{
  "hidden_size": 384,
  "n_experts": 64,
  "experts_per_token": 2,
  "routed_scale": 1.5,
  "groups_per_token": 1,
  "tie_word_embeddings": false
}
Below are experts of layer 2 (counted from 0) of a mixture-of-experts language model. Rows are named router (the router's row for the expert) and show model dimensions 0-95. Each number is 200 + 20 x the weight over its row's rms, rounded and kept within 0 to 999.
Before each expert's rows: a language model's description of what the expert responds to. This comes from a sample of Wikipedia text that the model never trained on.

# expert 18
Final digits of dates and scores in sports and election tables, and inner letters of foreign names (Maccabi, Nalchik, Blaufränkisch).
router,219,190,204,242,177,146,218,205,223,188,202,200,197,183,241,239,182,169,218,226,191,199,164,190,193,155,234,184,198,175,210,209,227,200,197,176,195,190,220,224,197,195,183,171,235,182,197,228,211,251,213,190,198,178,181,218,216,173,220,180,224,260,199,187,177,216,191,183,233,209,195,183,239,197,218,185,176,173,199,207,237,204,246,201,191,206,190,188,224,190,196,194,238,174,217,197

# expert 33
Field labels in infoboxes and tables, such as Born, Died, Coordinates, Total, Date of birth, plus row-ending pipes and markdown separator lines.
router,206,200,149,223,170,184,203,184,181,208,194,218,232,189,191,247,167,140,223,210,212,209,200,190,200,199,206,191,200,222,196,188,237,161,206,169,219,187,184,217,190,199,173,191,220,215,195,175,240,203,213,198,204,228,177,189,198,186,238,212,227,210,208,187,184,231,194,240,209,225,203,189,233,208,194,208,218,191,210,209,198,219,220,211,172,174,198,191,157,199,193,219,179,187,228,199

# expert 24
Digits and spaces that build years (1960, 2012, July 1995), and the piece after a surname's initial capital (Dusseldorf, Dershowitz, Pearson).
router,173,204,178,200,169,209,190,210,220,213,194,192,162,180,195,212,188,178,183,198,220,241,213,176,180,187,211,203,189,161,195,213,200,200,214,238,233,190,188,214,205,229,181,197,183,217,201,220,182,193,189,197,217,202,162,209,195,184,222,203,206,205,226,208,201,206,224,198,222,207,214,184,208,215,192,229,207,233,221,191,194,181,206,209,190,194,206,178,216,189,209,197,226,188,199,234

# expert 31
Column header words and pipes in wiki tables, such as Date, Season, Time, Votes, Result, plus general nouns like stage, world.
router,232,199,181,213,179,206,191,179,177,192,218,204,199,170,230,200,194,184,214,214,212,217,209,206,193,225,176,240,220,210,190,212,218,201,224,178,207,182,190,258,192,225,185,223,190,160,228,233,207,195,184,186,212,261,216,196,180,197,208,178,195,226,192,225,188,226,176,193,214,225,185,182,206,205,205,212,216,190,153,232,178,215,219,226,191,169,198,195,196,163,209,214,184,186,225,233

# expert 35
Sentence-ending periods, commas, table pipes and paragraph breaks after headings, plus inner fragments like am, he, ri in sh(am)an, Sond(he)im, Pat(ri)k.
router,207,210,176,194,181,174,207,179,198,208,223,193,208,180,200,184,221,178,212,235,221,170,219,205,189,214,235,217,176,215,206,217,198,203,255,212,201,187,218,189,179,200,185,212,241,188,202,212,189,187,200,195,195,189,213,208,213,188,221,158,211,215,248,208,179,236,189,224,216,208,162,184,207,185,217,188,214,205,216,230,173,195,201,211,177,183,172,184,172,188,226,198,160,206,193,188

# expert 46
Prepositions and linking words after a clause or comma, especially for, as, with, by, due, without.
router,186,184,174,236,190,206,197,206,217,207,203,190,184,181,210,207,214,197,157,213,174,212,180,190,218,218,210,199,180,198,190,230,244,181,217,226,221,219,193,198,158,195,182,206,193,162,199,220,197,202,210,189,221,208,214,235,183,185,206,201,185,213,225,209,171,214,215,200,205,191,212,197,212,207,242,226,202,228,190,200,190,198,227,217,196,181,171,163,219,183,213,207,199,175,202,211

# expert 58
Early lowercase pieces inside common words, often -ic- or ch-, in technical prose, like v-ic-ious, ch-amber, p-an-els.
router,210,210,191,207,185,181,179,188,197,209,201,214,184,203,228,206,165,160,193,192,207,204,191,204,189,193,180,227,247,207,194,218,200,212,212,237,215,207,204,218,202,213,172,186,220,159,222,230,189,216,221,197,203,176,190,192,209,187,210,200,182,221,218,198,204,197,200,244,230,199,203,215,232,223,209,181,227,203,171,215,175,211,234,212,164,159,169,210,206,205,226,191,195,180,187,214

# expert 51
Past-tense and participle verbs and their -ed endings in narrative, such as died, served, released, erected, shipped.
router,188,163,160,186,179,196,189,190,216,228,210,189,189,199,207,207,209,175,203,186,218,228,206,202,237,202,201,208,216,201,211,211,219,194,224,179,218,176,188,216,176,197,181,196,181,185,189,184,221,185,199,164,217,228,215,212,192,156,222,207,205,209,192,209,156,191,222,187,217,220,166,203,202,193,209,207,218,186,195,213,205,204,226,207,179,165,178,185,196,179,217,215,212,189,205,208

# expert 21
Family and clade name endings in taxonomy infoboxes, like Cerambyc-idae, Chelicer-ata, plus digits inside years and vote counts.
router,220,197,190,182,175,173,229,189,222,200,183,220,215,173,187,234,189,191,169,224,186,203,188,200,221,206,197,209,199,188,229,255,224,196,232,174,214,195,205,211,195,195,177,177,201,190,215,206,212,187,198,166,226,188,190,207,233,164,216,192,200,244,199,210,193,226,200,229,232,257,207,204,241,184,212,190,210,206,205,203,224,180,237,231,165,182,185,181,217,174,215,169,192,153,241,199

# expert 17
The preposition in, often before years (In 2010, re-elected in 1954), plus month names, late/mid, and cells in election or stats tables.
router,248,187,157,207,161,196,209,217,212,217,189,182,205,186,208,198,198,199,197,212,203,190,201,186,191,222,199,199,219,222,185,184,215,191,211,206,209,177,182,207,201,202,182,192,184,238,178,209,221,207,180,158,189,161,195,191,226,182,240,177,207,233,219,219,228,224,229,207,222,201,205,189,219,207,233,236,233,199,197,172,206,194,213,224,206,182,209,182,198,179,233,175,204,184,224,221

# expert 61
Inner and final pieces of Indian names and film titles, such as j in Dhananjay and Saroj, u in Seenu, plus some digits.
router,214,201,173,252,177,203,215,178,223,217,200,193,228,197,215,225,216,189,204,210,173,230,221,179,225,202,218,184,188,207,199,220,212,174,230,187,219,178,205,181,182,247,192,194,224,207,226,209,227,225,234,197,228,180,177,206,205,186,220,173,195,253,231,185,220,224,200,212,220,211,197,197,214,208,215,206,223,204,220,209,217,196,227,230,173,194,172,175,172,181,226,234,218,159,238,232

# expert 13
Digits inside multi-digit numbers, such as years, dates, serials and distances, plus spelled-out counts like four, seven, ten.
router,183,187,181,213,192,207,189,207,211,203,207,181,173,204,206,199,201,182,181,205,197,176,216,176,226,218,203,241,186,184,213,203,206,217,212,217,215,176,222,194,189,185,197,215,198,224,209,237,212,225,178,195,202,195,180,175,202,195,225,171,199,210,201,202,221,225,206,238,195,211,167,218,229,195,228,214,211,213,199,197,178,204,216,224,178,148,213,156,204,208,229,185,200,214,199,230

# expert 30
Mid-word pieces like ig, og, os, at, sc (origins, immigrant, purposes), plus decimal points and digits in vote tables.
router,221,191,177,239,181,184,202,220,200,229,198,195,180,191,229,216,214,203,187,176,184,199,168,175,201,223,203,221,202,176,211,222,229,197,227,214,211,185,193,218,176,189,169,206,197,225,200,207,180,239,167,189,192,216,187,200,189,193,225,189,208,211,211,206,193,199,232,217,216,185,162,204,217,205,223,233,254,181,228,211,164,204,210,193,164,188,228,209,212,173,224,182,184,182,226,196

# expert 38
Apostrophes and possessive 's, raw non-ASCII byte pieces, and single capitals starting words in foreign titles and names (d'un, Sant'Andrea).
router,197,189,172,179,182,197,186,221,225,193,162,212,197,190,202,226,178,197,205,199,167,208,204,185,211,194,175,198,225,173,194,216,220,220,217,229,180,185,182,193,184,189,195,204,244,190,221,197,199,211,178,184,201,214,185,176,203,197,199,158,222,227,203,181,181,214,227,210,216,209,214,174,204,217,191,209,223,218,178,156,210,195,238,233,164,166,243,179,203,173,243,243,223,189,174,201

# expert 1
Pipe separators ending a cell in wiki tables after names or titles, plus closing parentheses, semicolons and commas after parentheticals.
router,224,200,168,172,184,197,213,197,240,220,198,230,195,198,207,221,172,186,155,229,190,174,201,165,217,210,217,219,191,200,186,203,217,181,208,250,189,203,165,218,185,194,181,192,229,153,201,213,232,243,194,176,217,246,189,185,233,181,206,173,201,230,234,216,197,212,218,207,213,234,192,202,226,199,227,206,220,191,194,205,155,194,223,233,185,177,198,191,163,196,194,170,225,197,194,194

# expert 63
Mid-word letter b in foreign names (Mar-b-ella, Ser-b-ia), sentence openers During, On, However, and score-list semicolons.
router,251,202,161,205,171,216,199,178,208,230,204,210,187,181,212,156,171,180,179,216,205,186,218,176,216,168,194,216,211,220,230,188,214,209,235,201,218,218,161,214,188,227,178,196,238,211,198,213,196,193,188,195,192,190,182,196,206,206,229,182,202,229,201,208,194,207,203,216,193,221,220,211,211,273,213,218,225,162,188,203,189,217,200,198,172,176,203,195,197,204,193,214,165,170,229,190

# expert 59
Sentence-final periods and quotes, auxiliaries has, have, had, may, and includes/although, plus capital letters inside acronyms like CEO, ID, SRB.
router,192,204,187,192,172,212,168,211,228,200,184,219,175,176,190,184,203,190,193,225,208,208,164,194,217,199,198,223,212,275,202,217,200,192,227,223,194,207,208,223,171,232,195,201,250,188,175,196,185,163,202,191,207,200,209,205,229,190,233,161,195,210,202,212,172,205,219,216,207,200,206,174,218,183,221,229,199,211,209,188,184,214,220,214,177,192,238,178,220,175,217,180,194,198,218,191

# expert 5
Forms of be (was, is, were, been, being, became) and -ly/-ically endings completing adverbs such as loosely, currently, publicly; also date digits.
router,185,210,141,181,180,205,211,159,213,198,191,192,197,197,220,228,192,182,180,190,185,212,198,191,200,182,209,213,172,156,232,208,199,182,216,203,213,179,220,187,180,257,175,221,226,193,224,221,184,204,195,160,205,174,216,200,222,198,206,204,194,222,199,194,189,225,230,233,225,221,194,191,226,179,212,193,208,212,218,177,198,204,196,227,186,180,210,197,165,190,218,204,161,192,227,192

# expert 12
Word openings like St, Saint, Sm, Am, Arm, Fort and the letter after them (Strongest, Sirmium), plus table pipes and digits.
router,183,218,191,192,186,204,158,221,201,213,202,192,212,175,219,217,187,192,198,217,186,187,155,166,195,217,222,184,211,206,154,209,209,206,197,193,204,171,222,234,155,235,166,194,215,181,193,197,225,191,190,164,206,160,216,177,198,213,216,177,190,221,184,201,195,215,220,197,225,213,226,223,209,207,205,219,205,177,192,198,233,200,206,214,198,186,260,170,185,196,226,198,183,196,222,190

# expert 52
Middle pieces of place and person names, often sports divisions, like Atl-ant-ic, At-hen-s, J-ess-ica.
router,202,189,180,205,164,192,198,230,209,209,187,192,212,188,187,212,184,196,201,197,202,200,163,192,187,215,167,195,192,139,189,213,238,221,219,156,210,176,224,180,213,203,188,199,182,193,223,187,211,180,218,175,211,211,186,216,191,197,205,209,220,202,231,224,189,217,206,202,228,198,189,194,223,240,245,204,230,189,202,192,217,183,241,208,199,193,215,195,246,196,215,218,241,193,224,201

# expert 20
Digits inside years and scores (1946, 2034, 0–4), plus est pieces and direction or superlative words: most, best, down, west, out.
router,203,180,166,208,176,202,181,208,193,196,196,198,206,174,183,235,230,175,201,258,176,180,192,187,221,224,181,196,199,202,234,173,205,165,202,226,207,178,210,182,189,196,176,203,201,181,232,181,232,175,201,182,200,187,199,186,173,180,235,174,228,221,199,194,203,219,203,227,221,212,207,179,224,187,217,240,202,224,212,199,179,225,198,211,199,187,155,190,175,171,198,220,164,200,226,203

# expert 14
Row-opening pipes in tables, plus mid-word pieces like om, id, ur inside long foreign or technical words (Sandomierz, Genomic, Komsomolsk).
router,206,208,176,210,182,197,193,220,213,179,237,206,176,187,192,198,165,199,191,217,217,171,211,198,201,169,202,206,173,225,179,210,220,211,230,196,220,218,194,199,197,180,192,199,222,219,171,219,212,189,200,173,211,192,172,202,187,170,222,167,231,206,214,222,191,199,199,204,229,202,184,186,204,201,210,226,231,167,227,218,185,186,212,211,180,161,183,177,198,202,218,214,200,198,210,213

# expert 0
Prepositions like at, over, than, around, and outside, mid-word un pieces (Fortunate, ammunition), plus digits in coordinates and tables.
router,234,222,171,233,174,214,184,166,229,196,180,210,242,198,197,202,210,192,180,235,181,184,191,189,209,219,210,223,215,209,206,199,205,186,196,245,208,222,193,221,176,177,184,166,187,224,212,186,246,208,195,177,203,174,194,202,197,155,235,189,183,223,216,182,215,223,192,188,214,214,169,155,234,221,213,216,226,188,200,218,179,188,193,229,174,165,227,202,179,208,207,162,165,187,179,174

# expert 49
Word-initial m and short stems such as dep, public, military, war, leg, starting words like mission, migrant, morning.
router,215,211,189,211,164,206,208,192,202,219,212,201,211,182,215,219,218,175,198,206,179,205,206,172,214,223,203,219,196,167,250,215,202,230,219,198,192,194,201,224,208,181,156,222,170,144,204,222,201,173,216,170,223,238,202,213,210,171,209,196,186,213,214,208,226,259,208,230,220,206,185,171,219,199,205,190,207,204,198,238,219,197,224,218,215,190,179,181,205,169,219,214,197,182,212,215

# expert 28
Opening quote marks, mostly double, before titles, nicknames or quoted speech, plus some mid-word pieces like Br-as-il.
router,224,198,180,207,184,203,208,187,184,215,181,210,211,189,210,223,175,179,214,203,212,214,185,182,215,176,217,204,232,192,212,211,213,192,226,187,191,194,182,207,178,191,173,193,232,181,169,220,244,191,190,201,172,203,194,182,230,185,215,215,231,227,213,184,200,226,210,193,221,203,214,201,222,209,202,212,194,203,185,176,215,205,209,231,175,181,254,185,213,192,217,203,229,203,187,226

# expert 50
First pieces of capitalized place names and names split into tokens: Long, Low, Wood, Sand, Read-, as in Long Beach, Reading.
router,244,201,180,189,179,213,194,164,190,182,197,216,183,178,198,196,197,195,225,229,191,190,182,191,206,196,220,192,228,231,174,252,193,222,225,218,207,167,186,210,172,197,197,168,209,173,193,226,218,215,182,186,204,195,202,196,220,199,206,199,218,209,198,236,228,202,218,198,217,213,218,208,215,243,214,195,224,165,187,170,223,175,216,198,198,183,220,202,185,185,218,229,201,178,214,252

# expert 16
Final word or suffix of organization, award and school names, like Fine Arts, Air Force, Management Agency, Research.
router,192,184,190,195,179,180,183,203,219,221,234,195,197,163,222,198,214,189,209,201,200,217,187,152,211,204,202,231,189,233,219,226,181,194,203,201,217,184,231,209,188,179,175,222,191,181,223,206,200,177,210,160,194,190,219,202,200,166,218,163,209,200,193,242,186,240,230,199,231,215,219,188,215,182,202,216,190,191,173,188,202,195,232,211,186,176,213,202,196,190,233,165,199,196,230,218

# expert 10
Capitalized first fragments of proper names, often South Asian or foreign, such as Te, Q, Pol, Mad(urai), Kenn(esaw).
router,237,212,209,235,182,196,208,197,205,208,192,194,224,181,210,187,196,177,200,204,215,191,165,175,199,202,171,208,228,204,218,198,222,216,232,230,202,204,208,231,188,244,192,159,202,165,216,231,242,202,171,205,222,205,189,184,192,173,226,216,200,224,221,201,218,220,223,218,219,206,239,200,202,186,202,203,228,196,191,179,184,173,234,219,166,188,214,184,211,158,210,244,204,193,225,197

# expert 3
Final digits of numbers inside sports and election table cells, e.g. goals, points and percentages like 4'8', 8'1', 5'3'.
router,216,210,164,189,165,184,202,195,207,210,183,233,222,191,216,170,205,187,190,253,224,236,183,186,203,192,213,212,197,214,194,203,198,226,222,154,202,169,178,210,219,225,166,198,225,186,206,216,218,203,197,176,210,218,181,227,242,188,219,214,203,223,217,196,210,225,200,214,217,205,225,191,212,220,203,232,214,176,175,171,231,180,221,228,165,180,208,196,213,193,202,205,204,157,220,227

# expert 15
Cyrillic letters within Russian or Slavic words, plus word-final suffixes like -ed, -ing, -ated and reporting words such as said, described, author.
router,194,178,193,200,165,183,192,183,203,186,207,203,178,167,205,219,179,176,212,212,173,206,201,187,235,211,222,229,203,208,209,235,213,194,209,170,199,186,219,200,189,185,167,236,180,192,193,221,190,197,191,198,191,205,219,173,181,199,227,181,215,219,222,215,196,238,230,192,221,194,215,184,211,214,204,181,209,191,205,214,167,223,212,194,198,191,191,202,197,178,210,195,166,164,202,202

# expert 6
Line-break tokens ending section headings (== See also ==), list items and table rows, plus commas after opening years (In 1948,).
router,216,201,160,151,164,196,219,184,194,209,210,214,190,178,223,194,193,185,202,227,228,196,195,149,195,221,206,215,226,252,206,195,232,193,228,224,202,193,218,217,156,254,178,216,192,207,178,203,222,209,185,207,202,208,167,220,197,192,237,160,209,192,241,201,204,232,205,187,201,217,184,184,212,186,217,204,228,227,178,211,203,191,202,208,209,174,216,184,214,167,236,187,174,199,211,231

# expert 29
Opening stems of Latin-derived words like rel(igious), ele(ction), rev, val, vol, surv, vict, and middle pieces such as ele(v)ated, ev(ol)ved.
router,180,192,182,232,180,192,189,196,185,238,185,202,185,200,244,236,187,175,178,217,191,195,199,180,233,209,203,197,185,182,233,204,201,200,223,192,207,203,209,213,162,195,165,192,211,178,231,235,199,224,244,189,199,182,166,188,188,187,205,191,209,211,203,248,224,196,242,208,201,209,211,194,213,161,209,210,204,176,182,220,197,196,236,234,159,198,158,218,194,209,236,217,166,176,192,171

# expert 27
Words for people and relative pronouns, often opening clauses, such as who, people, them, anyone, which, and, there.
router,247,216,164,197,179,179,211,210,217,215,185,200,197,189,210,184,185,173,192,214,241,182,180,184,215,211,210,223,226,176,179,191,229,212,235,207,223,192,204,195,182,211,172,181,241,182,190,198,203,213,225,193,228,193,205,214,214,171,233,187,216,229,217,208,219,205,215,205,215,205,205,178,212,175,222,203,189,187,191,185,197,200,231,206,190,177,203,189,203,196,203,183,229,181,209,215

# expert 9
Commas, semicolons and closing parentheses ending a place name or noun phrase, before which, and, who, e.g. "Syracuse, New York,".
router,213,215,163,168,174,162,193,207,215,211,210,196,196,163,210,203,194,174,168,233,196,186,182,180,216,192,203,223,188,194,205,222,196,206,246,200,210,200,204,199,172,203,171,208,218,182,186,207,184,218,165,206,203,191,204,203,207,165,233,158,194,228,191,213,202,197,203,209,218,237,204,190,212,171,238,203,206,218,187,216,192,237,234,217,155,176,212,208,151,187,239,157,195,198,217,213

# expert 40
Family and title nouns like father, brother, wife, son, King, plus mid-word pieces such as whereab-ou-ts.
router,189,186,169,211,182,200,210,201,178,192,199,210,176,205,195,245,160,173,170,183,181,197,183,183,247,191,167,191,217,188,220,192,209,214,193,209,231,178,190,192,174,179,173,239,215,242,202,212,194,180,212,187,218,170,190,226,219,183,210,194,200,229,199,215,190,219,207,179,230,233,153,204,230,184,205,208,212,207,172,237,235,199,206,203,196,208,270,195,219,194,203,198,184,184,213,222

# expert 22
The words and, &, or and slashes joining names or items, as in Trinidad and Tobago, Ladies & Gentlemen.
router,221,193,167,234,160,186,196,206,178,215,201,232,222,138,216,184,171,166,153,195,207,193,210,187,181,189,206,188,213,204,221,182,236,200,223,199,223,200,192,221,174,201,177,181,210,224,208,208,206,198,182,187,236,233,157,205,183,175,223,184,216,210,233,197,196,199,206,178,238,203,190,198,233,197,221,216,202,173,167,185,207,199,211,219,178,172,186,181,176,184,234,185,175,195,198,201

# expert 2
Category nouns such as family, species, type, form(ation) and organ in taxonomy, geology and definitional sentences, e.g. "moth of the family".
router,199,202,200,187,185,197,200,193,191,208,173,200,200,169,205,183,179,194,216,185,176,190,188,194,213,195,181,228,225,150,222,234,196,220,219,191,187,172,176,205,210,189,177,218,171,196,202,210,190,186,199,185,207,186,166,193,178,178,231,184,199,231,218,220,216,206,180,237,236,236,226,185,207,198,218,196,244,170,163,218,193,199,212,222,171,169,210,201,239,157,247,221,223,181,222,199

# expert 48
Pipes and semicolons separating cells in sports stat tables, and past-tense verbs like scored, won, defeated, played.
router,239,172,180,165,170,210,186,191,221,201,202,260,222,171,235,205,202,183,205,245,194,205,211,180,209,223,203,210,214,208,206,210,240,219,232,203,199,183,212,210,221,193,173,188,212,187,193,231,226,183,192,180,204,207,222,192,197,190,209,166,217,236,228,212,223,214,220,205,219,223,204,214,214,184,226,201,218,178,165,216,214,198,240,221,176,194,198,177,207,174,195,204,195,203,191,197

# expert 11
Articles and possessives like the, The, A, his, her, This, plus early pieces of capitalized names and titles such as Gre(ens), Dar(re)ll, B(re)akfast.
router,192,219,185,197,180,208,208,204,183,195,205,199,182,168,197,204,233,195,211,214,180,189,210,196,204,171,204,216,175,219,208,233,225,204,217,205,177,182,207,215,193,172,191,186,218,166,223,217,192,185,187,154,193,205,203,187,216,201,211,202,216,223,211,202,179,198,191,173,206,225,185,201,217,241,217,211,220,187,217,187,195,204,189,211,198,161,210,183,206,173,202,175,248,193,185,237

# expert 23
Single capital letters or short first pieces starting proper names, often foreign places, clubs or people in tables: D(ugopolje), L(itex), B(abayevsk), N(emanja).
router,206,206,189,192,174,210,201,175,217,229,216,205,202,182,219,170,176,188,191,238,206,204,226,191,228,191,210,204,255,233,214,199,206,231,216,231,182,186,186,223,170,195,180,203,200,151,175,208,249,210,194,204,200,239,194,184,204,192,231,205,194,223,179,221,224,195,201,215,226,212,188,197,240,241,215,202,245,188,187,206,209,193,228,210,167,184,180,202,212,186,222,221,181,172,211,205

# expert 39
The article an/An, of, other, and nationality adjectives or endings like German, American, Brazil-ian, and word pieces starting with An.
router,206,248,166,181,173,207,196,202,208,215,198,197,175,170,218,179,231,189,194,220,187,214,219,197,229,188,186,223,216,214,196,192,224,202,218,213,184,184,198,203,178,210,181,194,209,182,217,242,209,241,207,179,204,197,206,144,215,204,215,181,228,204,177,229,231,212,198,220,196,202,205,179,201,198,217,188,220,188,192,188,203,203,217,221,197,182,201,149,207,181,206,170,179,167,223,197

# expert 26
Common English first names beginning a person's name in lists and tables (John, William, George, David), plus pipes separating table cells.
router,252,189,191,179,172,199,185,180,234,190,192,225,197,195,221,211,215,182,203,224,198,157,189,185,215,204,223,215,173,215,206,209,203,221,223,196,181,152,217,221,183,208,191,198,208,116,221,222,222,197,160,187,194,207,189,178,166,205,232,186,198,214,215,200,211,228,221,191,204,203,222,228,223,214,220,173,229,180,200,181,194,222,216,212,193,157,221,176,191,175,204,204,191,179,190,205

# expert 55
Final suffix pieces of words, especially -um, -ary, -ury, -er, as in aluminum, quantum, luxury, plus final digits of numbers.
router,194,188,181,228,175,173,199,206,205,219,190,199,187,188,194,229,172,167,167,219,175,220,181,181,206,172,201,226,199,161,204,194,194,190,204,167,194,177,212,215,207,152,173,217,197,196,202,219,218,207,221,185,183,204,189,214,212,195,223,196,192,215,199,185,181,221,209,229,248,222,211,190,213,195,206,190,210,211,204,203,230,183,239,213,179,184,200,161,206,209,208,206,203,180,211,196

# expert 45
Nouns for parties, offices and institutions, such as Parliament, Party, President, Minister, University, School, often in election tables.
router,203,184,204,181,168,208,201,164,223,209,188,206,215,151,202,218,220,191,217,200,193,196,192,181,226,212,191,216,196,218,205,221,205,238,226,171,188,216,171,226,196,190,184,209,179,187,198,244,189,197,194,175,199,247,181,195,216,180,215,192,182,211,193,206,193,207,206,182,232,216,196,193,225,181,230,209,227,169,171,174,230,201,226,252,167,166,185,185,207,182,220,183,234,183,214,204

# expert 60
Opening parentheses and brackets before abbreviations, conversions, dates or clarifications, e.g. (UBS3), (300 m), (1933–, plus ^{ and dashes.
router,220,201,165,189,175,157,192,192,208,229,172,182,201,190,187,203,190,189,166,209,156,183,192,197,211,203,180,197,219,184,182,208,205,218,228,201,214,219,256,200,172,186,182,222,227,224,201,199,207,192,196,183,198,148,199,175,204,202,230,178,201,212,184,200,208,233,233,218,228,222,192,193,218,172,222,206,217,216,184,177,192,205,191,220,167,163,184,206,188,190,210,212,228,175,206,216

# expert 19
The word the right after a verb or preposition in running prose, such as crossed the, blocked the, of the, plus some digits.
router,205,180,160,206,187,194,213,134,208,204,184,197,174,177,216,215,198,181,191,192,185,183,173,168,243,214,236,192,195,192,204,220,207,187,219,248,211,179,207,212,164,195,181,194,223,206,177,207,199,194,192,158,188,192,156,167,213,199,230,189,209,215,227,232,221,203,215,195,211,210,182,204,219,195,213,242,206,203,202,199,186,187,191,198,177,173,224,180,198,195,226,161,224,189,214,187

# expert 37
Plural and nominal suffixes ending nouns, such as -ings, -s, -ations, -ments, plus whole plural nouns like songs, events, films, data.
router,207,214,176,198,182,199,192,190,207,223,180,199,174,181,201,212,205,181,191,216,198,221,195,213,225,214,217,238,208,174,199,197,203,212,216,193,237,164,212,247,172,175,178,194,185,209,206,255,174,199,197,194,202,248,205,223,244,169,228,174,188,212,223,204,193,216,226,201,240,225,196,171,221,174,236,219,191,209,221,220,239,209,217,214,193,182,229,175,188,176,205,160,220,160,220,248

# expert 62
Section heading markers == and ===, the article a after is or was, and generic nouns like country, city, village, language.
router,244,229,205,202,164,197,238,212,194,216,210,209,187,165,209,195,171,192,210,207,195,203,194,202,207,183,199,216,187,214,192,234,214,184,221,186,184,194,191,203,200,160,190,186,224,182,233,224,167,195,191,194,196,210,175,200,196,184,205,191,211,226,187,208,214,227,217,194,213,209,194,199,208,228,200,210,209,175,185,199,192,214,184,211,168,170,247,185,179,175,207,171,178,190,209,193

# expert 44
Opening syllables of surnames or given names after a first name (Mc, Don, Car, Gon), plus semicolons, dashes and pipes in score tables.
router,199,184,185,180,183,183,186,191,201,224,198,227,175,182,185,193,135,194,208,218,181,187,206,185,224,200,213,233,210,185,173,216,218,206,237,222,201,169,242,231,189,215,176,174,202,184,199,215,222,204,210,202,207,177,183,201,172,185,214,206,213,217,213,195,198,198,219,181,210,214,247,211,203,239,213,175,218,175,198,215,210,196,220,199,182,154,234,199,208,191,214,200,190,185,216,208

# expert 54
Tokens starting with F or f, especially hyphenated -f (test-fired, non-families), plus spaces and BOM marks in coordinates and dates.
router,204,190,164,174,179,168,214,200,217,216,196,184,217,172,196,221,180,201,195,196,189,197,210,188,215,196,202,232,211,156,201,223,201,194,223,234,220,171,186,192,192,181,180,201,212,176,190,184,194,192,178,185,199,219,181,228,214,189,230,198,212,193,250,235,195,222,217,185,224,226,223,157,219,186,215,219,227,199,196,216,146,211,218,234,159,171,211,159,194,200,217,208,208,199,218,197

# expert 41
The preposition of in place or institution names (University of Helsinki, siege of Veracruz) and directional words North, South, East, West before region names.
router,235,185,167,191,183,221,213,193,247,177,177,199,194,197,200,214,207,194,184,215,180,217,206,175,212,187,205,197,196,240,219,214,193,202,209,250,221,161,201,194,193,227,196,160,174,184,213,232,262,180,186,191,200,176,188,182,195,185,215,196,215,246,219,203,215,220,228,210,239,232,221,218,241,239,212,222,246,219,197,181,212,199,208,208,190,196,188,204,200,185,217,200,204,191,217,213